From a checkpoint of a small mixture-of-experts model trained on Wikipedia.
Size: 11 layers, width 128, vocabulary 2048, 30.7M parameters.
Experts: 160 experts in each of 11 layers, 64 tanh GELU neurons an expert, 8 picks a token, a sigmoid router.
Training: a variant of Adam for the experts, 394M tokens.
Below are experts of layer 7 (counted from 0) of a mixture-of-experts language model. Rows are named up (a neuron's input weights, with its number), down (a neuron's output weights, with its number) and show model dimensions 0-127. Each number is 500 + 50 x the weight over its row's rms, rounded and kept within 0 to 999. Numbers have three digits each.
Before each expert's rows: a language model's description of what the expert responds to; "comes after" lists some tokens at least twice as common just before its tokens as in all text. This comes from a sample of Wikipedia text that the model never trained on. Tokens count by the router's weight.

# expert 34
What it handles: Inner pieces of words like soccer, focus, nursing, plus opening quotes, plural s, table pipes, and words like public, New.
comes after: " f", " F", " po", " p", " pre", " for"
up0:469454525526395554505495514524473418492532498469485480431447510596594388367482484531522639519483521578444461424535541573424509498477497467506540473575443600429419496472529454445474512485444504461591574445543493445554471531514585444463483538456508500536438527474496548484550513535539479511503447440481566515599454442495475497484447485619512524472441446540543502493467635500478537493488
down0:475521493506558447433452497463552528469496539522461473493541513507448479501538554546545525571484422540531441544436460534550567537468494479412462463498501609572426494450506576442595565497452586529540470568422515535565570507448635447585504452519492433465522520527453526494488522477555450447462525477510537565509500483502536512418528400516499522461544472478466456618349375408472524535503
up1:552518501473583503554463464580400458570470527536532454493557465551561511478476469517617532383451530483486477496488503394453491454479549539531493420614517400470509408562473496453479509458525504538512483558504489561509517510442504505398597492596537423482475449481540482487492561410518469602485499489468517421619495530555422444483480421526598556489511427485460558566513440518556467516481
down1:517417519527430385462452586411591621477521555513441498535486468423577558495534434497417461517465395534610501521509519496574422501538532412499523547551496510495529465501545485543499523539528503518502522608587469576401556550473468552541461518477549481494413483503409491539418523442431490506535537449517462589512502505547522508437522544365484461523442479498463497504555531502470467442558
up2:451490521455554508451507467489509476576515569485509580526590529504457551580502486625502534481481407532489415550546495446477483507484500513435484593457537504492511578482457391538475526481485391510453495384504444520444568467483460549443501499562516471527467414517474564550599493586436510537538458486495596500518485455433512422536548534439471571432505540533529552376629549489480540421480
down2:512559579420465572509518454481446463495535510481514533472535524524486443462554521504542522481519470393510595511408512436550510527430503533531463496493539543431468477454447491528574461500403467487527385485535557466494385435497523524464526465513559523526498405461488599391616445506527672434571467502524513543442490512473510498563446530559544589537563413513493502497544460568413506495486

# expert 17
What it handles: Single vowel pieces inside words such as j-e-opardy, Y-u-le, Mick-e-y, plus raw byte pieces of non-Latin script and emoji.
comes after: " S", "s", "S", " G", " Z", "j"
up0:559516478476493569478501380522514487595514544374504563590511594583439439475464456573504483498441522543492551494520441434534493468531436463504511579472472482464491447430539421515546478547522516488551533431513490508380486516506512624498556470569510483409471467441433577505471445442574511546523559523388482560415452511447503488502536463498511591565489453580512484396501409531519498484516
down0:413562517455495455578476502520417446444434567442473495483496449525516470474545536523521440488544493433466496436638477452472462473457553662513545457443546547536493482450481535558485507490437572560499492410551518494438460517394514518497539493428392451479531541480568411529530495541446636469625505479593520529510490463518530543523502495515564494505469517503582539479495441451598496493436
up1:521356408461442546454504526507498477556497412445448535589503468476491489505445516529453608533452522468458453470476555631512537532553556470399465546603447527453493536535459393490542524601490460416478550468457520527576475472455452496446517545550468439521535542474562530605527406502456564554479538476602515550497496433465468479509494525486502567540584503541547451445528564475519484444452
down1:489526530517429564585520402378476415525468478467534565562541544481541480501394522444499500604476473516493538532566509423536408466496434559424512509452512411488522565608492535470478560478369524510464607508474495535531560524472558419499565465496447435480544495507536510401505487512491469580451392534470475628522492433548484512467528448493576536575543482498547472483498491503539463518551
up2:483579466455518451488467515499457474461566475425510547540519534504485469488442555468523499562460521528555436468474531561461460488594618490417452480480540494441444434477578487499544334458494466492533473499479537613485477411504520506467556498440541565372490523579469546541443508565578491565519519429479467551606443508480426453583454443527566432476544538487534609532543460481431538495472
down2:462500424574389490561497484569423455522461479545449433540503471483436489450480512566514522502539403493539479460447537506460573610579530489516493454475494476529454484474489514511502501602422471410504470428495646505595548521456479587503556482618486464556572580468487505493494527557483446496435609500543371445524411464531469524437563525524555505541464563512483530440539452472483524515456

# expert 58
What it handles: Word pieces following a prefix or hyphen, like length in Total length, long-term, composition, plus se, com, pre, more.
comes after: " ", " Re", " re", "-", " S", " h"
up0:484513430425524476485501561527484484542510472483445539454528464638500547580500467506510539471430488622481522406537467557472523499475545482543460470472529535435521512477512370517462440556523539491584560420486514463426576483450395456468449561481552546509531529539493562525420415529556444520441473509528524508424470474474511586515478433517446540611449551364448569533512494520554396477462
down0:477485467488593404558550431546443516462440414531448536532553524532472466482454493579435511553443514491486451463474555550465521451349563505471478428484412450513610487582535504562383469464455537589516598547499566488597598501555471563480509422461538431493499536501492451483399492578515561472502470460475480506453471529473465484477465499479540448534576546550561425508502544559495509486563
up1:543576511432398520458556492503495489522486594491564518528477447476459459507501521576552502505489506365501435500538585592516527468584558493471450498418504419452549512456470499543454562561444480503510554533511448464536470482383499548502506529495503491394447549570530426532396492615489440497449508528548513421539516504498436484459482407527584455471495513487399523478579650554520485516533
down1:591520523419445456589504460558502591391495534492527488567451480516536533567622526436441473456477521485586454526464545486526505475456495486423551527494571497478531467463583513467593527484448515516533534491548528451518435531421502545522456505569546525553519436473483508488474481462527491536519411509443509530415442432477566396386347499542468469503482458571517422593554469580554461490468
up2:530526487519444609504599510390439560485485542469518540485496521533450462549477415561567500550520563352466525527515512458503528407516502473430501582432548421484527439466422541493495422552473469396573495439579486533447536477503528396429557516477508536518531507527516472516597500560506571528481525433497563535503501485457528468493549400489527472598459533579406553517438463447504545426472
down2:584440493467460422457441442490525464430544527537521389486543484495501472463562467431466516501517584442457461487474415447501549497537572483505481543604513611457536447518461518541510563564473501448461508527461550420461461552610482536577528529507500524545510427437437522446576484499402550440495502477502439462472416500507526552474432482591612540548514436581533505601536550413564463565483

# expert 42
What it handles: Plural s and word-final stem letters before suffixes like -ing, -ion, e.g. mo-v-ing, navi-g-ation, trans-port, votes.
comes after: " ", " re", " M", " U", " S", " Ch"
up0:509447515528563474528575495505531532491505484528492439398444526570486447448435520424431566581470502437532544552531567489439497465463469583501490470497485559491589512480452475530592467506382491470505504528392367445463509574479606479494494579547508388563556496476524464416572455467453516626477486502494501507595401392530519498515443469504552524512502510512446576506576474533526478497518
down0:533471514479553534439467528552476513492481484438457487584378523575542592511380476480618488560425510509336491532482467474551477610407443562420501490494436551479444496509514527544450481523535497585555520549521468542465474455502485466569445442588515474517514497494462473444500553621473575490526473450531587473508502518592551539480479507493489435522499510491468474579521470485389514425567
up1:516547446473467514414452489538513557508535514504480524509453431582470475598484506480621467412475563485520477510477487551580542480517645584435595507537498489535499493502502472457423590540512465543564560507454469440516434562562438515445533543478454478479493430493441504498568370509530510528497480406454467542516560540422535545522618440376503591489505439478432570497516550499504451479490
down1:466515443560508569475459496475551458453538574586520490510506484494503524492572575440584570577426518483516473456477570626399493467507500577446450545449524548494508467549489447502478515398500444545329422549466508600553397476511495499408516528507499533539603545516432546503464429519448559518538505464600516407533529456534494504522508466432495435487556548446559537485503486472442532467525
up2:499525477548498488537476570416608466509545486520405518419389520561499543470533505454552498468518514519442527564471443418535494412524470509508440491484432464586546477417538436591555414503563489527537493533595549521537535571460528503524491543458557570543554492392493473513462444485537470502435489480467538564380469511508374587523384427508439516499525529568519427487566456533494441516480
down2:517525418479562446475573505590470491465536512508462463507474546485453511554471495384361507510647473419511462581503538425542504486491536494519460474559494454542473501514566519518571372573467572440502509502524443560473563415431481499546505474482515484474535459507579514540534492539488558489444465489516471557501456420626442529448518548607459484526510477450438482448613525462443454410535

# expert 40
What it handles: Words and endings forming labels before colons in infoboxes and taxonomy lists, such as Species:, Creative director:, Place of birth:, member.
comes after: "-", "\n", "l", " Col", "act", " co"
up0:570527427528621505420539557413499473504505474528554480569494518474497487512483490587492457417523446491551482408463473423544427498602618538444540417466499577478429456416463544512413437459435519536454468481557446491452485622445518498459533521591558538549523583546498497487524502505538451558565555576483496518443528540400491497558449499543486506431445457558488550505534516461455511508599
down0:481472578501453448527552484556441477516458498581600510578467487467489444496490550405459436480576495534436544547501537502591512502525380587568457495536530627527513546482522460447565421470576550436515502518398467462453449411525495502437537458530491475480517521489369489503482564513406446464544531520506434508469423615531615531413480498541483433572527517503460518515527502498452532449497
up1:449493523498434421464517504460546521518380406518544485501488423468520520484564454552490648451413548426510534490494489582530520488523545520513479553465456509529460473449533586514510430477464512465419509453497465562471522462580561472497500523513580527432543422470552536481494524558356461399518503532426510504544489520511440474539621541479516526609424375544447491493514482512546549495596
down1:523533516575573584533446509538507484488591521436468502502569525398528471508451538454518419527518493443519654602437479536537540521515614480529484517546497425501457558563527409536500482484484478542502468421376425474472566528536491383563598543454560487486443426454585445530464555440478527494459451490521466545516487455491433426509490529536586472501533550458539528492441471469483414458532
up2:486475502446487431545449553527455525474520613580514507480472496479474517548493454561482454527558501368493475502519496499407444456549555546565489496386552530538471457498490561537608503482527469548495506485503476528510570529463477545456537470547595534461544468539555516427592506566435493474567456505592461520452416484479430507527580443387537602600441512458494463424550510524434467533367
down2:518527438464413499550571473565521534531493453478503553583477486546525394437537509473507519507592567581439484416474417558583547462446514550419606442467428562504574498448463503429442487569439497458463433415535516524439421462530504511541559486459493446501523446541482525504462540504538553513498590485423434553508449547491469371533519474428527497537501479555512583496537554632513459524528

# expert 35
What it handles: First pieces of words after a space, such as a, ma, un, b, re, Ar, N, as in ma-ssive, un-credited, b-reakdown.
comes after: " ", " is", " was", " and", " with", ":"
up0:534538506494569531383489530549521570435520538485378509556497459404481514458398482480499539507574623513498477442541577404470536496433437504456528444503408488575438509492541424536560545539570487546444533622491444524493537415552515651512489477556508488565538492509557455479499493535419454481496515484478474510475453514471499494480486493487352546515506495522505579431519397518533494502457
down0:487516491485473582501500421475568417551475560454438506538436533482467532499535458522462494485405532470463573550486440506471494396508460601507488516446518515407506558530551394397479483432489479562471449545560553456470507488472527457479602455465559683458517563462502557495500525623517512514513451477504485452380539536505458527446484471447565502517578453507553500586526535501445540598488
up1:553469497601474558585521490417393564430457545518470470485437516542479587556520560495564403488505535413481475452580506469405514427462518451470480475523537574475399485514510511579451521491544505633587544557432501517502508513519479425463502467564566520507529476461538526612390395510522402463528500444509503500463477471511369460469478517525472522491524511459529519424515592478479510523476
down1:452445542444399482535488574528505419521484551533446493587536508475424497463507466471471474482449372502506546464511430565478504596484506474535386474423548523554600457517480533514569547490505511507480466582558540538524609528482522463445441410477509517521556503495491518421594521554564554475517477467475390515577508502409508566530471552440447509510531643479533486514438479590430443451487
up2:485475501543536488515558543473451578506460535462460474472389493438471561470482610439490550452525527547522457457463571430526472494534463512512466366490505578452527457426540439597488567526532538509540488544549515540434486433469393535453506610557546461559555484492595475488509504487552519502539502515497548476485480462499447509463513424502347453422573459437498476410460625584539512452532
down2:507547509529548452611509410560467495543517574497531515532525570512491569508476463523472430531527467505481465538473460530477531548497572543518553614395470461464556491484397530560511470501494520464440481426484510468437450519487495499475530485469573512628503449546499452455467434492488593606521503436535574541424497465543463476522445508567391458488495559520486472527371465440451479666422

# expert 27
What it handles: Vowel endings and word pieces in foreign, mostly Romance or Latin names and places: Fernanda, Simplicio, Olimpico, AfroBasket, plus York, Florida.
comes after: "'", "s", "S", "ic", "o", " New"
up0:473523387447616528512542504481601401426504604504496496525468511527480485447527576455515585464583468492491491484463545574534542539507432479498534509555515522461509499507459442487470458412456432519544546401578481547505505432424526569531500399571538530392544455496488484528545515514551460472477520486471509522456422506528500528558449513548474537470383407457558523404536627571568494471525
down0:495497331487537537429408538518476442447507485450453470455500561531429527585539561516474472478581480547417540490407465587431468510564444536500501491501552541459519514419560497510479560456447500457573539516558459487525545515455545556574505468506489605461557508553510532531524554569437407494553486533492479481488429534520440524494539480460436575419433456454441519440632441590529512540546
up1:547486452429484440448471414522497534453480535488510463553556458541551523494526560432467410496505472451475403464510528520445523424451544576532623436530517474400438498497459511576541504555466442508522546446497505496545522541498534469450538563544516539438445381437550469649521416510534494481540404480403557576473540529479460495528440424580569574552496506549511480524560496582470529498420
down1:507499436549462451521479574483507621503581451505506545569533441465484494468464538433519510481537489467480485557456515392426475478526496505511438646426527531556493459483503441535525465632581553492551404467539476464526480456482500471558497419482494454435481516488477511438537439569499623497385535565556536459526536514539478451491431481458504514548465644451461548589526519396486482453504
up2:513530471457483555472592529484546500538576570516466493493546539535584478440419554549459485484481469424479576447414463514493401580481496456430485513499450504616548475515511517522506470469489404516478509424583579566403482385433474561568473551523548543542565482523564476508495505479385430517514431488538483406523411501556499506445509523423488517461547390551472477505442524472556519607531
down2:520483503496471562485515454472529472504566454491485459508484502447493529429558523575581397543459461592504431523482443445416465471502539469510399606551508513509517567479552497430587582592532429447557513470477605476591487469567533583497611501467483441444393539431515467451573587522470434517499439443507556521517528534476518489534448490404480510519553560456540481466537515566388516465481

# expert 56
What it handles: Inner syllables of names like ow, aw, ur (Dawn, Townsend, Sturza), plus line breaks, list dashes and table bars.
comes after: "\n", " K", " B", " T", " St", " cl"
up0:530509370585459479509517489435529421435510406506465478555502478496536436471429499535472456467514409458387512548507512503418489516538515468376549428558517492457537504558471438497429527570450550562537546527592527493475548494474444569433503492410519466509531508441411536506521431495564450551603597494406543588472460505483517472534456521439469575572502480566535561537449533570543544512532
down0:438622620491552503446551514557547539600493562435511504505513507577486447526515463455513504447487502488460527468528577480507554503483418631548542471443583515428369483510529564419428485543452479441550536545523468560516549484373516535500488534499414452505427527531528519413414555512490485491474430442475445490516535526489525548469483453498569489583481533431463508472463389586538457508519
up1:542466460542467463460541451527545520508519493508482461530462475444522459518393452494479552495413613556449387527447431492498509506569613514467522447515447553461495416450480500488467520490396471500523546550520398494540536458536602458471561519411495554466509451429525566577432433394540512599543489494593537558530557509530501553589549505435468480528459433527433512444493507616517507566480
down1:490452515533584540534538491514507495475495531606529579536514558417557554563466567506500508496469480550556520530430473513385522540473506470426613429445512467500432612520470484431537505590619513422469435501444469473471494461487466593629473506503468432489561517463470551533475564524418510494410502482462517535472460413418446561487442456490578442485506460449592551520499515520507522420439
up2:459473528526506491489413450475375498494477496439563549477424515496497471547533480526432488470488538520469517526422421479556452405511430538509421496472502473496571549511598401507499497564522462487588514522579419489495544515579484536506509431542582535478519620496470485447394536483514535532575521501486682430495507448483447538445498503457552553547409537501509602499515609501555513456521
down2:510485431499515444473464442540425504447463563489473558524464559483493515369485524531501470420470470619536588548441556572374482473492462510473439497477511440563480475530438446548452541542558468521547492499477550438563549538481548500505453550622574494515572516451473532478515480472483586451469461399440615491527538495574574551540484478574542451436519415499489461451501462529414589572515

# expert 11
What it handles: Word-start pieces like di, de, comp, po, w, often before -vision or -rect, especially inside sports and election tables.
comes after: "|", " |", "-", "le", " comp", "ur"
up0:559509523479556515497523485430572428479446546413476496517343457655473492535541473493531530382419490486517423467473488504496536495511568434423438421437514492482499487528528547424471435550532558511519531586576581585521474461469549583495588540449543505541469523520502482503493492536512433507486375449575549471467479472579497534474482528504504533499439484512398484474544417483570495593493
down0:560531462511479520519429587493533512464477561585446511525517535450372539445460426374571466536475547465413498559549499483524469481525488445420568549628479506576476538491549484569521486479543493437348387468393410446419473473513486518472540488478484516485498515528569478539543444530534515511433457566498526475539550563393514489497489509570523435527589473536533528544468533545500452533512
up1:478589420503508479516475526507437550525487515449515454613569467444476599474514555460529562467479468546425454412546555485507629391467407522517516497494559421495514512479499529518474511483454485546507548520470519587475492477448572486392564495487546481511423467475584477547449459416478502610534537496470493379564534571555510421535476527454449611599443439509493529461538513436520460500538
down1:478536508516495499556513538510559468511516550461525537586432563464430540519571470506396471455567414545481533547506539468488444375490447554563441480547517485507445456499487504506459423419528468535517535555524477531583512485498518442534543420578421546472451457422536454522368500529540511588486494511402506513559458498451635430555498589443553456499542484431477516417397486511602519508512
up2:553525427462495480509507509504597555531517567500597476504526564522563457481600465531461548446441472431396551566544440480517521575447462493544473563516513467447601532502375420489518503598401486462510481502448422450503393461500507479561495482442562628451523477379501560501477502510524426491422561507510489588516504500507476475455462493488568547527498559524461447451503532551584470479419
down2:478542486482562484473417555519540456528497481487524570492523555560474519453513495543490464456519472403530560484489571481493547330592497505664514476424594452532423455546522508537443520489531495494458461469529559518575501497535525516460495506451494494407621535512518408604485570511485465478471544437517451384482491549625514500501415504524485530446493475380504509518527426536492462450474

# expert 55
What it handles: Middle and end pieces of words and names after a first letter, such as Brooklyn, Live, active, Defensive, study.
comes after: " G", " L", " S", " g", " R", " B"
up0:545536467505514488652489490483477515458537390493470462484543582546530587528484484502495587368446543433484459489469402436554531502508476470477511532454414550618599494535518516519495457500560559555545496480485469516443529606452477496527486541494526519540454485505516507519469525570416444507560536467481544544348457451561428510497503525463494521408448536491407481535526550498393437465578
down0:431509485477447521463561494515657427429453566581502538524549506501415578565586451466451445445500523494478428450561496414452536515495513548566542469537484494510520469509529527544524573507553479486519490580426481376544413495524482509534475463576543521517450430511479521521547512619537483533480486395577481384514436549470464436471453477522565525472554412575495431489423491499563515509443
up1:463443550519494532531488538368416526569481538498539478416477352525574449452537431488447450452467475462521516517565598400511415442483563503379510604490549503442589464503454481513439522498518533528508506489550525488441505530513566493569449493521536549527444451580586532504477507508486446474568422528478587557564384471516445553489424564545469528497505560538498479449555479571475510507485
down1:456442528561544537519548542541388499400515490628571475618543467517528518449470499491568544396548487476516518459587432434554510593425540527470483531404495550533529632427464458480501509412544542420494520452457485510452524455441509541447502533405498494571479383429563512535473483485448521534520525479473448558569527470520478486453515465540498536509498585459513520480441562529473466583557
up2:476529514487447473460508449465541538552455544478488548363518608502584408390423551438497442476467593520482403501522568516466529502562563507504437555490497492519461464509481479470568425460513454506532541555447540486498511564522507566507469522513523548453544427481591421555573455528571511503412505510572487405460531517604477561460477544441544511410530572519505472370492471481545494475597
down2:531512526559452550521362407486512541475560516482468485625538465472546623522527502428504480563443524464412533514503570536495524518460507495420530510567499499526502555450590462499481512518460518355428571447553503474491480527431434558541530500470556413526486510513527567460518489476457540413544576465482444527452457471512520593484450470446551628478527428517595441449549465532492430441488

# expert 25
What it handles: Bare space tokens, especially empty table cells after a pipe, and numbers or dashes in score and statistics tables.
comes after: " |", "|", ";", " the", " The", " /"
up0:498451499491476495471480466428510493537402426467478514561532546408512528536479410484503492513551475539607519507581549578513413438511570473457476446488441493500439495525521356541348535507442530475526525490534459525488586548468442489460464620452484449427439561571467574456545389549547466492531505436539569475543542398508476509544476516525529471454465541488471518522408490482498493594575
down0:478506544465443477525424565507530521529506457463373474445469537505441523438501572577501490489481548585498506556550526607552442449421474582519543547498455495561444535496432501508519551530484483514471445433487472467569492521476528416454403474595421459498561532547561579447559408471473641516484420542576483535549494515570530457492433520435591486516541416533519410481554452511510443476446
up1:482464430471574536446479606486548524513517538439521448502533549490465500559408376553540552540514504555527528528468497438514492481487512507491475406505483480511529516438462483396520497481500570633477517591477509553489445458477450511503483530488431620572402506451552552539479512424496473488542530526474541526489455593498528467517575400429561508479465465454459542487473349617497406539438
down1:384421548493547499569524485478542549573427437535505455593457496440436475516537549527515489504602503534421560504458470488576467540508455539437596481514445516380457522485587530451493477441539561502449460510489487609480591537468519475545593389534532504441478473508441566428496486608468493437436528481487490447534505441503521529480498508578466496493574546530534466471588471455498484568375
up2:505511525499561566525440459447501470503597513515521485438514552576536486461529492490539509470512539508547467514474507520598497525429427549527518513548422550429506501405507446446525609453474462622586503491525424602419480477515576482488424458537444494473335510526585526573453528550438468556542480482538464443572477568488484483410504499502402524431573462512488539422560473514505575559453
down2:544542468464530402483512513566551484572420515567415519489506456458505449537515549465521496586497509532503462543521415518486488502439426462578504508546516584563516571501485511461599405441523526438478392517449598446457524525481511448485477511389432566483451432458460431563524520572502509465507544476461489537451571439408537473538492418544611447549568581482599543479579469482495551505553

# expert 22
What it handles: Final pieces completing common nouns, such as horror, story, struggle, and suffixes like -ty, -ance, -age, -ship, -er.
comes after: "or", " st", "st", "ur", "ar", "lo"
up0:470489473568507483624523595566537443512466568502482450523420418487430474507486442525535539561543544527501522460512513481419474508582567433479475543566456627498591506482530513511510513515445576493524480493471449566503551573472511473438617581443534561429383422509491476487434498486521516573544455407499547447412569466500414458515417493502461445468474455487585466510446498510480500407450
down0:547510492499468461529372485485474491549489525696475430459467410440564568492556457491485398485532540464458536568516488463571498500531497478554566396461458551505412564565468455499579458497473517448471461512476463543388480418491623521536523562455525539472558553524569474529501493376481509509488530526562534469437526518484558503485506469503531531496588407559539545534502524482485446426480
up1:531435519467558597566537548469517565508520494567483461515444471564619422472500524530532487429434529520448511550486553477495556497516475498409555554478465549457525467466432540603475374501463543434503457482458458500433462473542533504584520474580537413398500523412460418498564518473517365487468507529547553475551466520436519579459518534487472615494517510425475543575460471482524542424422
down1:430482467528503455509630411456446531525507525471537558708478467493546439464502588431565470467510402471500524510489480522532499521449428488519510552487521417498551487468550423457394475499483536547477552537452538494551614536460526524453435502525484576523526469434500483474493525447467519436544542506410517601556539463533566493486494387584497560468508566521453412526422497508482535475524
up2:500504500456546496399528572414531415488455573483491553473456541418495511496430489514483502535500387488434449411500539425539573524507436470428461541436552508511433540481467526616505442415544536503513562464527602537491469452524498525572438516521635572506593478522554469528567495509525505454478508527596490557431398527461509475511541474556480484521406456573513399447543515539544427470529
down2:510575520414522504484477431649474586481439471453500589577557420558475424570500513548520426508473487521541477489453454536460464451516502496453503537470564502554493580562426544478566449501487498496475511542370516503498601443527604450502499473551503497447467484533457564512517458553445485481459518464523439499491603450416470437505588487414585501498553544529449419472482538395529521413549

# expert 26
What it handles: Line breaks ending table rows, list items and headings; also commas after and, and the im in animator.
comes after: "\n", " |", ".", "===", "==", " An"
up0:448585436553435483483471485414540638501511460510434649468427493417499460488436590469434514503501545588510499499528487488485507480453561498536401514500501433579582505496396436402471577516497545530475489514518468531557480416533514591514528551544525506542428435479513480455451452558517540493561531559440494501481578601535461524441480418537513541461521461547550504501518566514614533519494
down0:574437487483478529548442523488430482477563504472363480435483377503520505541476495542577557563614556525473493495467469467526540411570563486439479540450444544511549520518528500450548532595549431456410636496460440582434537569506543493509421593459479484489430495524529502511532453451495460544505520468478530569522541424498640555525520537461573454488511472479507484570431457487471454557470
up1:533478542462560466513505587469528468439406550451471460589514499477478460417611564660539541508432437594568416511522455494493519478503569466520566515430495475514443586511423516537457473471525449474501489590557509461542522478481532372512426514563507563463525483507475533514597552487440516448536514455500485452511377462546504549512522397595495529478448570474435538515503555552527464513479
down1:463582424493467528540549453518576459472586533526499545440426522500471525497397428448435455457476455477560448424574488517479529521473472482515419512526542450428491416510487461550501473606572488545545596462532475561544514504475490444529556512429521527529473503550520595493378421501476413548493523536578556502523598510502365452479478569493487564560542407564483408513554559509494460525534
up2:551409431505536381389537486492482479580579511464485464541497498477507504544418500505460469547474452491507532464467503538451527499509590443519484473485423591479567514420425522488471502561444453525502514514462520473559499535557405423481410569454540400532457528484489545614532577506493525561515527534506559547544497400458486430468515491493602540516613516526526557409532599539402453537462
down2:421511542460531495475505511507525625510506415473479503505480486611554561454551584525516549498518431434481441461533552552489543555464426440463537470543485506570479481462473494503635489549477436443553359469508541520545414445513530473445404482477563490527507570503386509449497473618524560424483451560467469466526530584510507472511478478584496500493472375476535546420505451540522536585495

# expert 10
What it handles: Inner word pieces after a first syllable (genocide, sophomore, cofounded) plus table pipes, dashes, headings and line breaks in lists.
comes after: "\n", " |", " co", ")", "st", " Co"
up0:490524581528506398538456480533466479512506506460549546504504499469558408506508494505516483498491508579531436482525443454461496411405414561527588512480484435601461538536503476474392427576528505459473505436566457498571644488469463423524449573466583552536548459449525441469458520524461497576419445529607482504521519373514479475539484474519457559473445555522479609519542577570553506524461
down0:479454531419522519530544490517572538495438500496463421494485491596497536460562431488519560507483436559628507573464457462470541434543525518581502442466508481407515450483544444531543548532499370550491511511566482420613550569547485478539494424501487412467599561436493501595448575562448445486527542543510440522468446508584466467492532467562482462470414420509578462519402532543493448532468
up1:527437580483454546496520511461493518569436517468485484453474483582532485491514454487564574532519422504456462519494585471512455538463544469499502531481500358514558376449504378468461447512484539559512501458543434557547555502432469452518507500524525574484522482525517466569613492454478465404548555510471533530504492482500476417478645457434478514441513482522479544517515656507546382568399
down1:418513450584495450504521571523557528553534539463388560452391495433476531456554506509488489523530492409513520471433482526504498631481501544495449488514376535554514494486368531532500463481494447561473464555511541534541541456515524481474558467490519446461500521426502523442369413516508542588579420517513494487446520516500503451508516487607515543537580592510448384524515400547491538575532
up2:579516535487369533414530499499516552434424442453464618570496508507488539561455504473547494488579400538556467505606514486484457491488435520494506497497509437467533409502414460415525499510466485536425512493579595503450546444550501582453424577461498603555499469515509602490530550480483449436524486506437539531445442438515507593454559477523436524471485461563397566581472539511456473498472
down2:583514435516483414578488563442471531433529493516465508456447471481462465469559538481532541530481476504478467406470525488556556551481531529505531414515439475491553609521567554552464563451456584444468489533531531509472404448399465452560536509595535422365402490526581526520456529423548567489515464490508463413484556544434473544537525493559588494514585419487526531531595426470500479457556